Weights of a small mixture-of-experts language model, trained from scratch on English Wikipedia.
Experts: 128 experts in each of 4 layers, 64 SwiGLU neurons an expert.
Below are experts of layer 5 (counted from 0) of a mixture-of-experts language model. Rows are named gate (a neuron's input weights, with its number), up (a neuron's input weights, with its number) and show model dimensions 80-119. Each number is 128 + 24 x the weight over its row's rms, rounded and kept within 0 to 255.
Before each expert's rows: "comes after" lists some tokens at least twice as common just before its tokens as in all text. This comes from a sample of Wikipedia text that the model never trained on. Tokens count by the router's weight.

# expert 68
comes after: " to", " he", " was", " and", " she", " is"
gate0 [146 154 153 133 140 113 118 119 144  76 132 116 131 134 163 137 117 106 158  94 113 130 124  81 131 126 115  93 142 107 137 139 160 151 154 126 133  82 120 113]
up0 [116 136 214 147  93  61 128 137 102 125 120 117 121 144 140 150  96 184 177 120 144 168  84 126 169 127 121 136 137 128 142 145 144 142  95 121 161 102 115 126]
gate1 [132 148 111 141 112 146 120 148 170 139 148 157 112  87 157 119 132 174 168 141 131 115 120 143  86 136 101 145  98 142 130 115 154 174 130 136 128 103 139 151]
up1 [122  83 134 116 101 137 112  87 118 130 131  97 112 137 126 122  89  93 108 112 125 111  67 117 115 121  70 114 143 120 102 152 138 159 147 157 132 113 160  99]
gate2 [155 110  97 150 110 124 127 182 165 141 170 163 127 143 132 114 148 108  90 158  84 154 107 159  84 151 124 111  66 127 120 109 134 147 111  93 143  87 154 144]
up2 [129 118  97 105 133 130 104 140 123 140 150 107 119 155 142 149 137 136 126 105 138  76 121 149  93 139 119 146 124 109 145 128 132 144 115 134 140 102 161 113]
gate3 [139 108 126 136 121 161 108 161 146 139 185 143 116 135 112 128 127 121 120 117 124 134 163 138 134 135 125 123 132 120 165 157  91 169 163 138 119 174 178  92]
up3 [106 138 153 136 128 137 149 136  86 132 102  90 112 138 140 111 143 134 107 122 134 151  88  88 142 138 120 125 131 118 122 122 138 106 109 139 143  92 110 125]
gate4 [120 127 126 143 159 100 133 139 132 120 150 156 144 121 150 119 125 119 137 110 139 133 132 111 124 104  79 153  85 113 123 103 110  86 112 164 152 145 124 123]
up4 [122 149  95 138 115 148 117 147 155 123  93 133 139 113 111 135 148 120 138 148  90 133  91 144 137 126 143 123 140 153 143 158 111 131 111 128 103 126 126 182]
gate5 [139 155 113 135 131 120 113 151 125 117 139 153 162 190 118 125 152 148 120 172 104 132 129 120 116  92 146 139 129 147 139 103 125 119 118 110 121 137 193  70]
up5 [139 148 116  94 109 148 132 119 143 137 105 124 114 148  98 119 149 169  84 151 152 126 140 145 140  96 121 132  97 150 118 100 113 113 186 112 147  92 177 124]

# expert 46
comes after: "-", "|", "\n\n", " Date", " List", " No"
gate2 [138  93 112 155 119 138 162 135 116 177 147  87 104 106 167 144 119 122 111 122 159 136  99 175 193 154 126 139 131 105 160 142 155 124 105 129 127 110 130 131]
up2 [ 78 130 147 115 118 152 101 130 152  98  97 126 136 134 138 124 150 110 156 149  87 160 116 142  77 168 179 131 130 107 163 116 118 127 104 167  83 102 121  87]
gate3 [123 102 137 122 148 155  91 106 109 158 127 151 185 128 124 129 129  90 145 120 125 147 129 165 100 118 157 159 161 128 156 102 159 133 152 117 110 159 108 225]
up3 [168 112 123 121 167  99 157 137 118 139 111 111  92 149 108 119  92 131  62 123 107 134 153 136 171 141  88 111 102 140 103 176 108 100 133 141 108 109  93  60]
gate4 [127 113 108 140 136 106 106 158 146 132  83  92 115 140 100 135 135 158 112 128 177 103 113 128  92  78 115 141 140 139 106 153 104  96 119  95 105 159 178 101]
up4 [137  93 151 125 147 127 134 111  71 150 107 111 131 114  73 123 121 138 100 128 138 148 132 114 165 153 141 158 151 168 118 103 124 128 186 150 110 119 172 127]
gate5 [138 146 127 134 132 136 138  95 153 126 127 120 149 148 125 105 114 121  96 147 134 137  67 122 123 170 191 120 129  91 156 135  71  98 178 150 118 155 171 109]
up5 [136 109 159 113 115 155 124 130 114 110 144 120 144 103 128 129  95 153 170 118  95 115 169 115 143  99 142 150 113 118 106 139  98 177 133 132 170  92  92 144]
gate6 [127 136 133 160  89 126 169 107 130 163 188 108 125 142 139 136 104  76 140 132 161 126 149 131 136 140 147 115 102 118 126 114 132  90 135 115 136 150 131 118]
up6 [116 139 134 131  81 153 137  85 129 114 135 129 169 100 133 148 134 101 102 153 124 161 116  94 159 146 117 135  97 112 164 104 136 109 141 108 134 118  86 150]
gate7 [140 138 102 101 157 121 142  76 131 120 129 117 120 116 143 113 142 114 117 128 147 161  99  86 176 125 103 131 147 114  97 149 171  68 115 118 131 148 174 135]
up7 [147 137 126 142  97 135  89 135 138 132 131  93 116 121 123 131 134 119 137 100 115 132 162 115  97 148 157 155 123 153 130 145 168 211 163 125 110 135 118 113]

# expert 78
comes after: " the", " a", " The", " on", "The", " an"
gate0 [126 136  78 126 113 113 164  89 137 160 137 108 132 105 110 120 125 146 124 109 187 147 122 164 154 101 144 170 146 189 125  80 100 158  98 124 117 119 122 111]
up0 [107 128 131  87 121 120  83 149 184 122 164 134 129 140 126 114 152 142  87 122  97 148  90 130 117 104 122 124 146 122 110  97 131 167 143 143 121 133 126 150]
gate1 [146 107  96 119 152 145 158 160 146 146 118 113 108 151 128 139 175 135 122 132 162 126 124 201 132 132 171 115 169 159 107 141 103 112 111 120 163 126 152 116]
up1 [144 134 119 105 113 183 131 145 118 154 110 149 154 141 155 119  88  96 101 141 146 121 123 137 127 120 135 121 139 145  94 138 139  90 122 148 155 110 121 126]
gate2 [159 108 140  94  95  99 149 135 144  99 113 145 167  83 143 131 157 141 131 109 108 157 172 113 160 137 102 146 131  90  99 105 138 106 100 158 143 135 132 140]
up2 [103 139 133 102 123  88 113 104 151 158 131 133 116 144 124 140 114 141 155 144  76 107  63  84 102 121 107 112 130 137 134 121 130 113 151 133 175 107 153 126]
gate3 [ 95  61  75 105 129 149 102 129 140  96 194 143 137  90 111 146  90 144 148  91 153  92 137  77 138 151 138 137  89 147  82 105  87 111 153 130  89 133 128 115]
up3 [165 147 157 175 140 103 149 116 139 124 108  98 128 123 159 141 117 133 125 114 122 166 132 125 131 183 114 101 105 157 153 198 119 134 103 106 134 146 156 113]
gate4 [167 136 102 145 100 114 132 151 127 122  96 141 124 143 120 143 127 159 157 181 129 161  53 118 151 134 142 151 104 111  92 147 153 124 161 122 123 127 123 163]
up4 [130 130 125  87 192 103 127 156  93  77 102 155 126 124 120 164 123 133 149 146 114 120 101 147 175  99 153 133 151 130 109 140 136 132 108 127 133 130 140 181]
gate5 [142 150 137 102 112 175 129 177 116 153 156 128 145  73 116 129 138 150 165 115 153 110 162 115 171  94 102 130  64  87 123 128 116 118  99 143  88 119 137 104]
up5 [126 108 106 143 166 123 131  98  91 132 112 156 126 117 115 155 129  67 134 131 129 122 113 131 120 112  95 127 132 144 141 169 103 101 112  83 175 129  84 141]

# expert 32
comes after: " of", " in", " the", " Al", " Sl", " al"
gate2 [148 147 149  92  96  97 161 121 112 138 112 141 129 111 154 147 128 108 135  86 100 113 144 102  98  98 110 111 125 119 123 158 146 118 124  90  94 101 138 106]
up2 [168 142 168 135  96 149 130 173 108 155 133 123 126  66 117 181  68  76 149 106 128 128 138 125 102 111 137  78 159 134 112 132 147 139 158 121 134 102 117 147]
gate3 [149 151  72 134 110 123  83 143 169 131 160 101 160 132 144 116 189 170 151 109 179 165 133 130 122 123 161 142 125 135 132 133 146 128 140 110 125 127 101 150]
up3 [131  82 119 137 143 149 121 118 145 102 166 129 133 135 164  79 126 153 128 143  88 114 142 119 129 114 136 107 113  99  94 131 105 134 102 124 111 165 168 107]
gate4 [133 166 112 149 119 128 133 146 161 162 123  90 168 113  51 142 104  88 125 129  90  91 127 119 123 131 109 114 133  95 145 158 104 117 124 108 145 104 135 135]
up4 [121 138 115  72 130 156 108 105 147 152 142 113 141 123 179  92 145 104 125 140 173 123 133 151 137 114  99 148 134 167  83 109 120 145 120 132 122 131  91 127]
gate5 [150 110 160 135  87 147 123 190 119  91  88  45 135 138  68 105 116 138 144 141 117  87 142 133 139 144 113 129 105 111 139  90 127 110 151 137 115 130 160 163]
up5 [115  91 100 143 115 124 121 118  88 143 105 119 141  80 154 160 140 123 143 139 185  97 157 167 112 125  98 138 132 125 148 117 105 104 136 128 117 120 148 112]
gate6 [111 140 122 111 112 136  81 101 141 133 130 161 124 114 146 154 148 116 156 162 158 110 133 121 107 125 132 135 118 161 141 136 159 175 101 122 104 138 138 208]
up6 [116 109 134 123 131 113 135 151 143 130 143 142 135 116 151 167 169  70 105 164  83 165 130  74 117 138 129 136 124 162 135 163 188 116 107 145 142 189 122 138]
gate7 [122  77  75 132 116 141 138  90  94 138 118 122 115  89 126 124 100 184 179 149 145 107 158 134 128 148 151 128 127 163 136 158 111 113  84 138  92 144 117 125]
up7 [136 122 102 128 174 131 153 133 149 139 127 103 141 107 142 146 121 150 194 175 157 155 143 163  95 173 116  98 134 165 148  74 148  94  96 156 112 119 124 104]

# expert 36
comes after: " |", " (", "\n\n", " was", "-", ";"
gate2 [130  97 173 175 139 118 130  97  85 173  97  93 128 103 145 100 142 102  97 129 184 108 130 114 130 104 132 142 118 133 124 160 108 141 106 145 164 124 145 152]
up2 [148  83 130 110  94  85 132 101  87 112 125 132 133 141 136 130 125  94 154 113 133  89 142 109 149 111  88 107 108 144 164 142 115 136 171 101 129 119 112 124]
gate3 [ 74  91 116 136 148 192 137 151 124 128 153 125 128 147 144 119 140 126 118 117 121 121 156 125 132 102 121 105 111 124 140 112 106 142  81 112 136 130 134 133]
up3 [161 114 120 134  96 139 150 110 152 120 148 107 131  77 127 123 134 165 133 140 166 114 103 111 106 125  99 128  99 109 148 103 191 111 107 164 137 130 154 153]
gate4 [127  92 161 173 112  81  99 118 151 135 117 121 103 126 109 128 115 102 153 132 171  89 145 103 101 137 129 103 126  71 110 134  76 154 164 128 154 132 150 144]
up4 [152 104 132 148 112  86 116 117 161 101 109 141 106 156 142 118 120  99 124 159 158  84 120 130  92 164 144 108 137 111 141 125  94 136 153 145 154 109 167 129]
gate5 [131 108 138 151 145 110 152 133 133 123 108 152  99 112 181  53 150 140 159 112 121 145 133 129  93 144 150 160 131 117 146 210 110 125 116 119 127  78 133 100]
up5 [165 116 125 105  98  86 144 118 109 109 136 149 165 128 160 124 127 128 141 139 131 105 131 159 107 139 153 131 140 151 150 146 123 148 123 186  92 151 141 133]
gate6 [141 117 102  98 129 145 144 175  75 141 116 115  87 150  75 134 152 121 147 125 115 159 132  83 138 118 140 115  90 138 136 105 117 114 151 115 185 110 173 116]
up6 [166 117 150 137 157 136  97  90 148 108 109 138 113 127 154 166 115 104 140 118  89 102 128 141 151 138 116 125 123  95 130 103 138 111 103 190 159 111 128 122]
gate7 [154  93  93 165 119 137 124 116 116  93 130 152 154 164 119 113 151 142 126 113 124 120 107 133 132 133 141 132 139  84 150 197 138 156 136 124 133 134 119 110]
up7 [117 138  88 169 101 170 125 158 155 132 127 136 135  85 131 135 112 144 179 152 160 132 114 134  96 175 123 109 126  90 125 111 125 125 147 112 138 121  78 149]

# expert 33
comes after: " |", "  ", "|", " Team", ";", "\n"
gate2 [113 150  98 152 104 138 114 156 106 146 169 137 144 122 134 141 155 124 120 162 142 119 183 137 160 125 147 140 153 156 123 135 100 120 116 176 163 123 145 108]
up2 [156 123 181 190 149 148 140 151 139 147 152 156  72 150 103 105 131 132 129 116 147 161 152 109 108 131 120 123 111 114  71 127 109 143 117 114 136 141 141  90]
gate3 [146 147 137 130 118 143 152 137 118 104 111 132 135  73 110 121 171 160 104 149 138 158 104 167 112 157 112 139 106 144 125 134  73 127 135 113 147 121 143 149]
up3 [151 149 157 125 125 142 115 102 137 172 133 122 134 116 147  82 114 140 143  80 108 152 163 157 144 143 184  65 157 130 136 109 116 135 134 146 132 111 133  98]
gate4 [152 136  97 167 112 153  79 130 127 161 116  86 195 149 130  96 165 135 129 115 125 129  96 101  78 131 155 132 154 107 134 143 147 132 121 131 125 124 148 147]
up4 [173 122 120 171 120 110 144 146 125 122 148  74 158 131 105 105 155 141  98 121  96 113 118 116  86 137 144 125 123  74 173 156 142 173 113 168 144 116 171 143]
gate5 [116 158 152  93 119 123 105  94 168 119 152 136 154  82  98 176 117 164 147  85 107 101 155 149 180 119 148 110 124 118 165 129 128 126 128  98  99 147 127 137]
up5 [ 93 123  92 125 125 148 119 124 118 156 109 147 134 110 130  74 118 112 110 135 152 111 117 187 157  94 135  94 149 122 130  96 145 114 106 137 117 105 160 126]
gate6 [132  92 122 138 124 160 158  77 132 117 124 136  77  80 119 148 118 163 133 169 141 124 166 104 105 137 116 127 135 119 149 158 159 126 180  96  99  98 121 138]
up6 [147 159  65 123 117 147 107 147 123 132 177 148 152 135  86 120 121 133 134 140 140 172 140 106 116 142  99 167 169 163  95 126 219 116 126 135 189 121 160 126]
gate7 [107 136 112 104 112  67 131 145 144 132 145 146 179  99 109 142 114 105 138 108 104 167 146  96 146  67 165 149 115  98 141  89 155 107 134 155  84  81 126 121]
up7 [132 136 141 101 156  97 116 174 115 172 171  66 155 120  91 165 113 160  92 133 165 113 144 146 176 131 122 156  92 136 126 113 171 160 152 111 130 122 125 124]

# expert 1
comes after: " (", "\n\n", " the", "-", "=", " \""
gate2 [172 132  71  81 124 152 112 121 138 181 195 126 100 107 129 178 114 111 125 129  96 177  59 135 126  88 121 121 108 111 142 113 136 124 122 159 143 117 115  94]
up2 [116 153 139  86 153 115 165  78 122 170 152 105  51  99  78 124  99 138 134 115 150 106 108 117 142 137 124 150 126 146 109 116  99 150 137  94 103  82 147 112]
gate3 [153 132 109  83 139  87 116 151 123 160 130 105 107 121  99 130 136 132 166 141  97 158 162  81 122 148 131 134 172 140 119 112 121 136 106 144  94 131 168 138]
up3 [131 135 120 123 151 146 109 137 126  98 167 120 145  91  72 187 110 149 122 107 121  88 134 128 142 136 127 141 171 139  86 165 114 140 125  70 117 145 128  99]
gate4 [133 133 109 170 142 163 139 125 131 168 141 102 108 116 115 101  98  80 166 144 131 161 106  99 120  74 106 112  72  85 110  92  81 159 143 115 140 143 134 110]
up4 [117  61 132 102 114 119 138 116 125  86 126 138 121 109 148 178 138 175 126 124 123  98 139 168 155 110 157 144 133 147 158 155 148 148 101 143 121 119 121 150]
gate5 [102 130 200 171 129 133 106  95 151 136 103 152 129 199 180  99 155  95 116  96  95 139 111 106 192 130  83 106 132 130  80 110 120 149 109 113 138 123  98 121]
up5 [ 96  94 124 155 126 144 168 112 134 142 156 140 128 109 148 106 150 150 161 146 138 112 128 115 151 129 106 125 122 125  93 142 167 102 171 140 103  85 112 153]
gate6 [ 81 112 101 165 112  96 153  94 150  70 182 135 123 130 148 163 111 135 130 159 135 124 104 135 129 176 125  70  84 174 131 142 113 152 134 134 146 155 142 135]
up6 [116 117 120  88  95  83 124 129 133  81 122 139 151 119 120 174 126 126 120 135 103 117  95 133 107 159  81 164 111 147 137 123 110 118 112 169 115 160 125 118]
gate7 [155 133 113 100 150 101 169 115 105 128 103  88 132 143 101  88 155 161 118 142 123 131  87  93 152 165 103 150 135 124 158 126 148 101 110 131 169 136 131 121]
up7 [ 95 131 139 157 131 107  70  93 109 149 122  61 103 118 104 192 192 122 130 135 138 151  60 140 138 108 126 121 118  99 115 114 158  75  85 151 150 123 147 113]

# expert 44
comes after: " the", " his", " a", " cons", " pre", " The"
gate0 [ 85 173 126  88  95 106 135 159 120 106 126 133 138 150 120 170  93 117 152 161 134 139 115 130 121 134 165 112 133 127 134 125 120 118 142 138 164 139 124 102]
up0 [120 102 136 127 127 122 117 139  97 175 130 126 105 137 132 132 133 163 120 119 113 148 142 117 118 107 128 139 148 108 111 177 140  84 111 132 119 104 115 125]
gate1 [161 161 130 128 146  91  99 140 109 142 109 135 128 141  92 184 153 137 110  96  96 118 137 119 202 119 134 149 190 111 152 127  88 160 124 135 118 142 123 131]
up1 [111 160 125 113 136 148 130  95 125 114 112 116 129 161 106  97 140 154 114 136 137  98 138 127 116 122 127 137 118 138 114 163 158 133 108 111 123 134 150 113]
gate2 [190  91 141 132 126 130 129 116 117  75 137 166 152 105 168 167 139 110 133 108 141 106 119  93 121 144  73 141 136  80 115 141 100 124 139 164 122 118 100 100]
up2 [119 124 159 134 129 130 152 101 105 167 159 136 154 131 199 114 108 105 151 135 155 129 133 149 103 138  98 143 121  97 127 166 152 141 131 154 118 102 116 111]
gate3 [109 123 155 117  69 126 120 113  70 140 113 110 129 131 113 121 139 127 146 127 163 135 128 143 106 173 129 142 131 138 117 123 131 112 122 105 107 117 104 169]
up3 [149 130  95 128  99 128 117 138 153 139  85 137 177 133 147 105 106 106 134 114  85 158 103 141 144 128  96 113  99 111 140 156 129 128 107 133 138  78 106  94]
gate4 [ 91  86 150 123  95 137  86 141 121 138 137  89 165 111 138 136 134 110 145 144 100 131 100 113 124 122 126 160 103 138 155 150 163 111 109  83 119  92  76  99]
up4 [154 150 168 120 116 143 120 148 157 135 109 145 101 159 100 175 125 118 116 134  93 127 146  92 126 131 121 140 117 118 187  71 117 127 172 117 142 102 119 121]
gate5 [112 146 125 103 118  81 154 138 120 141 157 173 138 148 114 108 118 119 107 109 132 105 146 100 127 129 141 184 118 128 162 124 125  82 190 114 133 141 154 115]
up5 [102 137 137 100 148 113 113 145 124 117 111 106 137 118 150 160 123 167 109 162 152 151 144  92 100 106  95  92 136 116 124 119 103 129 168 139 123  96 130 124]

# expert 55
comes after: " the", " of", " a", " and", " 1", ":"
gate0 [147 116 121 121 135 140 127 102 106 139 135  80 121 105 111 102 131 128 148 138 163 153 193  94 113 140 105 112  90 151 120 105 117 154 124 118 155 114  96 127]
up0 [149 119 128 144 116 124 124  97 139 157  96  94 160 136 129 118 130 149 150 110 135 100 167 162 121 202 126 125 121 178 104 142 158 127 104  79  94 129 117 143]
gate1 [154 142  94 122 125 184 135 149 140 166 117 116 154 102 102 109 123 102 144 135 138 124  62 120 125 177 115 174 160 124 100 152  98 105 167 107  79  81 149 175]
up1 [175 153 138 117 121 152 109 154 142 139 136 165 120 134 115  51 140  95 125 111 154  97 131 104 146 116 147 114 162  87 157 115 147 126 136 157 119  83 125  93]
gate2 [102 167 113 136  94 141  89 159 105 141 145 131 164 142 124 166 104 111 161 140 122 121 141 102 143 189 148 112 153 113 171 133 148 140 127 180 102 160 161 122]
up2 [ 88 108 122  92 152  88 126 135 143 169 141 132  95 134 146 176 128  91  88  87 143 163 124 164 120 125 117 144 108 159 101 133 101 179 112  96 135  87  63 119]
gate3 [180  91 129 161 125  92 121 153 154 145 136 123  94 132 139 115 181 120 147 161 127 143 188 130 142 120 128 122  90 139 135 109 103 133 119  66 114 111 107 105]
up3 [164 139 114  92 179 108 143 105 102 115 105 142 148 107 157  99 141 151 153 164 105 155 143 124 116 139 163  82 165 167 141  78 125 132 136 180 128 132 125 100]
gate4 [163 130 102 161 155  80 117 130 130 116 148 179 146 107  96 172 148 133 111 122 157  68 114 112 175 144 118 159 113 156 131 131 118 125 155 146 106 113 140 105]
up4 [115  89 102 101 137 126 127 181 137 162 137  89 130 138 112 160 147 118  87 110 180  96 116 146 170 148 118 142  83 160 100  90 115  84 125 112 118 127 127 134]
gate5 [163 161  99 115 141 127 140 115 150  98 146 129 175 147 136 182 164 129 131 155 133 154 133 147 138 154 113 118 124 146 114 108 146 130  95 161 134 119 131  84]
up5 [122 154 135 166 127 113 130 123 120 121  95 128 128 149  85 130 112 141 183 147 123 123 103 127 143 144 135 133 159 108 121 138 138  65 129 119 130 181 140 108]

# expert 96
comes after: "|", "\n", " |", ")", "\"", ":"
gate0 [149 120 119  83 134  96  87 131 177 155 170 132 109 139 130 163 139 114  93 105  86 170 154 105 135 168 101 120 148  82  90 107  81 140 157 130 137 107 122 115]
up0 [136 140 144 102 114 128 164 132 125 164  96 145 145 119 149 143 146 112 127 107 134 147 130 111 144  86 123 126  69  99 131 127 128 163 130 139 154 108 139 138]
gate1 [146  85  80 142 109 152 169 129 112 154 134 115 106  94  83 131 163 174 125 104 152  94 128 114 106 107 167 137 134 124 112 146 148 110  96 129 109 141 117  98]
up1 [ 86 108 130 111 178 126 104 124  86 109 130 177 168 136 156 129 130 103  94 129 123 160 136 137 107 115 126 126 102 162 100 141 108 104 149 152 124 134 111 146]
gate2 [135 129 144  92 125 143 153 159 149 106 155 132 129 107 128 116 116 191 146  90 114 128 120 100 110 136 146 115 117 172 143 175  55  98  80 120 148 127 102 124]
up2 [166 101 166 100  95 130 157 153 129 169 127 123  87 122 166 119 110 119 130 146 148 169 134 110 122 113 108  86 155 177 152 120  90  93  94 105 133 157 126 118]
gate3 [137 175 116 117 154 108 151 109 137 120 119 124 127 142 133 102  82 184 161 118 127 115 202 100 159  98 135 178 159 106 117 117 106 150  97 175 143 144 157 114]
up3 [ 91 130  73 151 129 141 145 140 126 107 136  94  84 159 105  88 152 113 104 164 152 112 153 162 126 126 143 133 122 125 135 151 150 166 120 139  79 122 104 138]
gate4 [152 162 134 145 143 162  73  88 117 131 164 145 119  96  86 111 141 125 128 135 141 175 171 105 136 115 119 172 146 150 132  71 130 144 101  83 117 108 133 107]
up4 [143 140 178 150 147 173 110 127 145 108 101 152 140 149 112 123 185  85 134 125 123 172 160 103 141 124  98 126 150 152 125 129 107 138 127  75  99 162 128 150]
gate5 [130  95 108 121 145 120 135 116 159 132 131  96 139 100 141 174 180 149 104  59 134 113 129  99 136  87 133 138  94 111 117 132  94 107  99  85 150 168 148 134]
up5 [159 103 107 112 104 160  78 139 148 110 128 151 121 115 110 121 160  78 108 150 141  96  97 111 125 156 123 127 107 158 183 146 129 125 137 115 126 155  86 171]

# expert 43
comes after: "  ", ")", " —", "\"", "%", ";"
gate0 [129 106 127 169 130 113 107 117 104 129 186  84 171 111  99 141 141 171 122 139 165 150 121 170 106 126 130  92 100 124 155 138 148 154 121 124 171  84 135 107]
up0 [159 123 164 137 137 108 194 147  96  93 122 125 120 148 138 118 127 100 117 109 120 109 129 112 111  95 112 165 135 158 159  78 103 137 125 164 113 131 135 134]
gate1 [116 130 132 131  94 106 167  95 128  93 102 103 151 127 150  96 147 125  81 141 100 109 118 138 152 114 147 165 139 146 146 166  87 146 106 138 105  99 124 146]
up1 [ 99 109 144 184  81 129 109 161 112 187 162 148 121 158 118 136 123  74 145 147 124 155 134 112 156 108 110 131  76 136 146  81 144 123 148 153  52 121 101 122]
gate2 [175 114 116 142  66 115 124 131 143 136 174 160 129 136 139 119  91 136 102  88 118 121 126 115  83 108 129  97 120 134 117 116 123 118 148 139 113 116 141 165]
up2 [129 137 109 155 104 184 101 142 122 127  94 117 104 155 132 187  89 138 138 149 129 106 188 116  91 134 153 102 145 111 114 149 110 126 157 143 134  95 100 131]
gate3 [ 78 141 149 105  78 135 124 119 156 120 157 120 162 159 124 123 164 104 137 124  86 136 127 137 133 135 142 158 177  75 122 114 170 136 118 116 147 159  96 118]
up3 [127 151 156 135 131 160 111 159 137 139 101 147 102 106 116 137 111 120 156 124 128  98 176 138 110 117 107 101 144 163 104 101 116 142  83 122 123 122 152 116]
gate4 [133  83 141 121 146 137 128 140 135 133 135 124  98 101 128 139 136 143  76 105 114 127 128 127 160  79  96  98 155 111 128 106 192 125 112 113 113 108 154 132]
up4 [125 125 117 121 108 140 125 146 120 135 133 163 145 161  95 142 131 126 175 136 123 140 143 114 116 173  82 145 101 126 102 166 116 139 105 156 124 119 116  89]
gate5 [158 150  90 169 125 124 165 122 128  87 148 108 114  92 147 148 130 130 105 127 126 158  88 132 150 140 145 151 108  94 187 169 113 120 164 130 132 115 162 109]
up5 [101 132 122 121 145 133 115 128 120 142 139 124 140 175 105 101  74 137 105 129 127 137 136 121 128 123  96 113 131 184  91 110  87 133 138 151 141 154 135 110]

# expert 77
comes after: " |", "|", ";", " the", " a", " The"
gate0 [120 100 127 153 103 178 108 126 100 164 169 153 109 110  96 117 109 106 109  99 125  95 187 124 117 133 139 155 122 122 145 124 103 122  93 128 132 104 154 114]
up0 [143 130 153 143 163 112 122 171  98 139  80 100 161 124 132 149 114 106  74 103  94 163 146 110 140 113 126 162 151 108 137 174 186 124 187 123 116 138 118  83]
gate1 [121 152 135 145  94 145 110 141 170 112 108 129 134 127 113 103 132 132 159 107 173 149 137 127 126 157 106 120 133 126 104 112 144 137 107 141  97 114 153 129]
up1 [ 87 121  77 146  94  89 139 130 137 153 104 112 113 187 155 128 111  93 178 141  88 128 126 103  92 130 127 150 131 164 124 119 155 115  94 155 140 100 101  73]
gate2 [138 169 127 173 109 157 120 130 122 132  92 143 127 129 129 134 137 102 114 125 174  93 163 127 117 173 144 163 148 145 127  97 109  98 149 143 126 130  94 142]
up2 [123 135 138 149 119 108 115 157 106 127 128 111 112 124  93 132  98 137 113 154 158 133  79 149 139 115 105  96 107 134 144 136 146  88 132 133 130 140 130 120]
gate3 [139  84 109 113 170  99 126 140 132 169 146 164 123 137 122 145  91 148 153 122  82 126 109 104 140 125 122 106 139 121 141 145 145 151 138 137  90 126 136 136]
up3 [105 139 111 127 137 126 105 106 146 116 130 110 182 146 137 120 120  87 137 157 147 136 144 111 108 102 101 138 136 163 122 160  92 129 134 100 146 154 122  98]
gate4 [114 114  86 158 136  83 154 104 122 128 147 144 101 141 145 119 164 114 161 169 131 106 155 120 178 152 146 148 173 136 131 127 153  98 125  71 136 104 171 131]
up4 [132  88 136 133 133 113 199 129 130 136 139 147 126 126 160 128 129 127 123 114 127 162 147 137 190 102 116  97 147 127 111 140 131 112 136 137 148 114 153 167]
gate5 [ 91 116 120 151 119 113 151 143 115 121 117 114 140 109 112 108 137 117 117 134 134 118 156 146 128  86 137 158 147 101 125 128 135 111 111 137  89 157 123 151]
up5 [132 137 133 189 195 105 147  97 145 108  99 145 123 168 120 131 146 143  96  96 128 113 142 145 133 106 124 138 187 125 141 116 145 127 112 153 126 136 136 137]